{"moe_layers": [2, 3, 4, 5, 6, 7, 8, 9, 10, 11, 12, 13], "balance_bias": false, "lr_router": 0.0004, "qk_norm": true, "parallel_block": false, "init": "uniform", "init_std_down": 0.00341, "optimizer": "cautious_adamw", "beta1": 0.95, "lr_head": 0.00671}
Below are experts of layer 3 (counted from 0) of a mixture-of-experts language model. Rows are named gate (a neuron's input weights, with its number), up (a neuron's input weights, with its number), down (a neuron's output weights, with its number) and show model dimensions 112-223. Each number is 200 + 20 x the weight over its row's rms, rounded and kept within 0 to 999.
Before each expert's rows: "comes after" lists some tokens at least twice as common just before its tokens as in all text. This comes from a sample of Wikipedia text that the model never trained on. Tokens count by the router's weight.

# expert 121
comes after: " of", " in", ",", " and", " for", " as"
gate0,213,198,218,199,232,231,206,224,202,178,198,195,241,182,198,190,239,179,165,216,176,213,188,176,240,214,177,211,200,224,191,199,228,232,221,205,228,209,167,222,205,217,213,176,186,238,206,203,234,234,171,214,204,212,201,193,192,195,185,197,202,202,162,177,193,217,150,195,201,204,198,145,203,191,177,199,208,193,220,217,181,209,182,175,199,191,170,215,196,226,201,214,217,213,177,188,192,241,176,185,198,231,166,220,193,167,209,234,191,217,186,206
up0,204,193,178,181,220,207,205,217,195,211,189,195,199,199,212,229,215,205,194,202,180,192,199,222,184,211,182,181,187,165,191,188,218,200,194,168,244,211,188,200,197,192,189,195,178,207,204,200,261,225,163,188,216,202,211,210,216,171,217,211,214,221,166,178,204,214,193,204,192,184,192,206,190,213,218,206,208,200,230,213,233,200,212,211,152,220,170,192,210,189,229,179,172,196,204,194,178,223,169,204,209,198,182,237,197,201,206,233,215,231,205,258
down0,196,194,170,222,201,199,238,188,202,176,219,215,166,190,199,194,189,180,222,194,169,189,180,202,177,192,193,214,177,184,187,175,172,205,201,183,227,204,198,193,223,189,182,221,231,193,174,175,208,202,226,200,178,228,217,222,169,215,218,214,209,225,198,157,250,204,199,200,233,188,217,188,192,228,193,180,222,216,213,235,219,189,241,215,199,206,209,245,173,230,201,218,141,204,201,223,193,196,202,211,234,181,183,218,228,200,215,161,195,212,168,238

# expert 97
comes after: " ", "–", ".", "201", "200", " ("
gate0,204,204,206,186,216,203,207,161,210,183,195,169,208,224,227,225,212,173,216,230,218,184,200,235,210,211,164,224,212,203,200,203,208,200,188,201,209,181,178,233,198,202,208,177,219,188,167,211,195,188,210,200,224,163,222,176,209,160,212,210,186,179,207,203,178,219,197,168,201,177,231,188,181,236,191,138,205,220,188,138,218,173,184,187,225,212,188,220,211,227,194,207,214,198,196,229,200,187,180,204,178,211,204,169,172,171,186,183,203,257,203,200
up0,197,197,180,222,206,177,188,201,212,205,218,219,224,188,217,179,215,219,226,217,203,208,205,170,208,174,209,195,194,204,210,202,229,213,190,202,167,203,241,181,211,174,201,171,195,187,175,186,220,192,206,197,246,214,233,209,175,181,154,192,215,203,226,202,212,160,207,243,184,203,198,188,167,198,171,184,163,235,217,201,188,184,225,200,190,202,175,182,187,205,169,250,198,245,175,192,208,201,181,183,196,174,228,188,181,208,213,202,200,174,195,170
down0,212,200,218,236,197,177,220,197,212,180,194,207,189,181,194,217,202,182,200,237,219,192,204,165,177,214,209,182,185,208,189,204,193,190,177,204,225,192,181,201,213,221,232,156,218,200,195,215,161,211,207,180,246,196,183,153,208,213,223,187,208,214,211,161,186,201,197,159,186,207,183,220,175,207,178,195,184,182,215,211,211,178,198,209,197,207,244,243,252,180,218,191,228,173,220,204,185,202,255,213,189,207,170,170,188,193,202,188,188,186,213,189

# expert 82
comes after: " ", "–", " (", ".", "201", "200"
gate0,201,232,215,202,204,218,191,187,197,220,180,198,215,209,185,189,197,150,150,205,203,190,187,200,191,199,193,191,205,206,205,187,201,188,178,227,216,206,226,220,195,242,204,183,146,229,209,208,217,211,225,253,199,179,199,195,188,216,210,219,207,239,177,191,198,212,228,221,219,215,167,202,183,203,169,227,213,240,173,152,212,174,213,218,202,213,221,196,167,216,191,205,196,203,193,229,209,187,177,211,167,196,219,210,147,199,174,179,183,190,229,190
up0,163,200,211,207,231,211,180,192,197,224,152,221,230,206,161,205,232,187,197,218,196,208,193,202,199,206,178,187,192,227,192,221,179,194,220,215,190,185,196,186,223,202,205,215,216,221,201,202,201,196,234,255,215,190,189,199,211,209,197,222,189,205,202,208,229,169,211,219,221,174,211,196,140,229,190,227,207,210,193,200,218,170,191,179,157,192,188,193,195,198,209,227,207,207,226,213,226,175,228,214,188,188,229,177,172,186,183,213,197,218,193,172
down0,221,216,192,214,178,183,219,196,206,220,221,175,208,245,223,189,201,187,176,201,205,199,221,216,190,191,179,192,202,176,206,238,226,244,189,198,201,236,205,196,164,213,198,233,211,182,233,222,209,187,186,185,195,207,200,201,201,219,182,194,204,183,182,206,224,180,237,189,202,253,181,227,201,203,229,199,181,238,158,178,233,197,210,155,187,171,181,182,207,183,203,213,212,208,184,220,205,214,173,216,204,207,187,214,185,207,233,219,226,207,200,228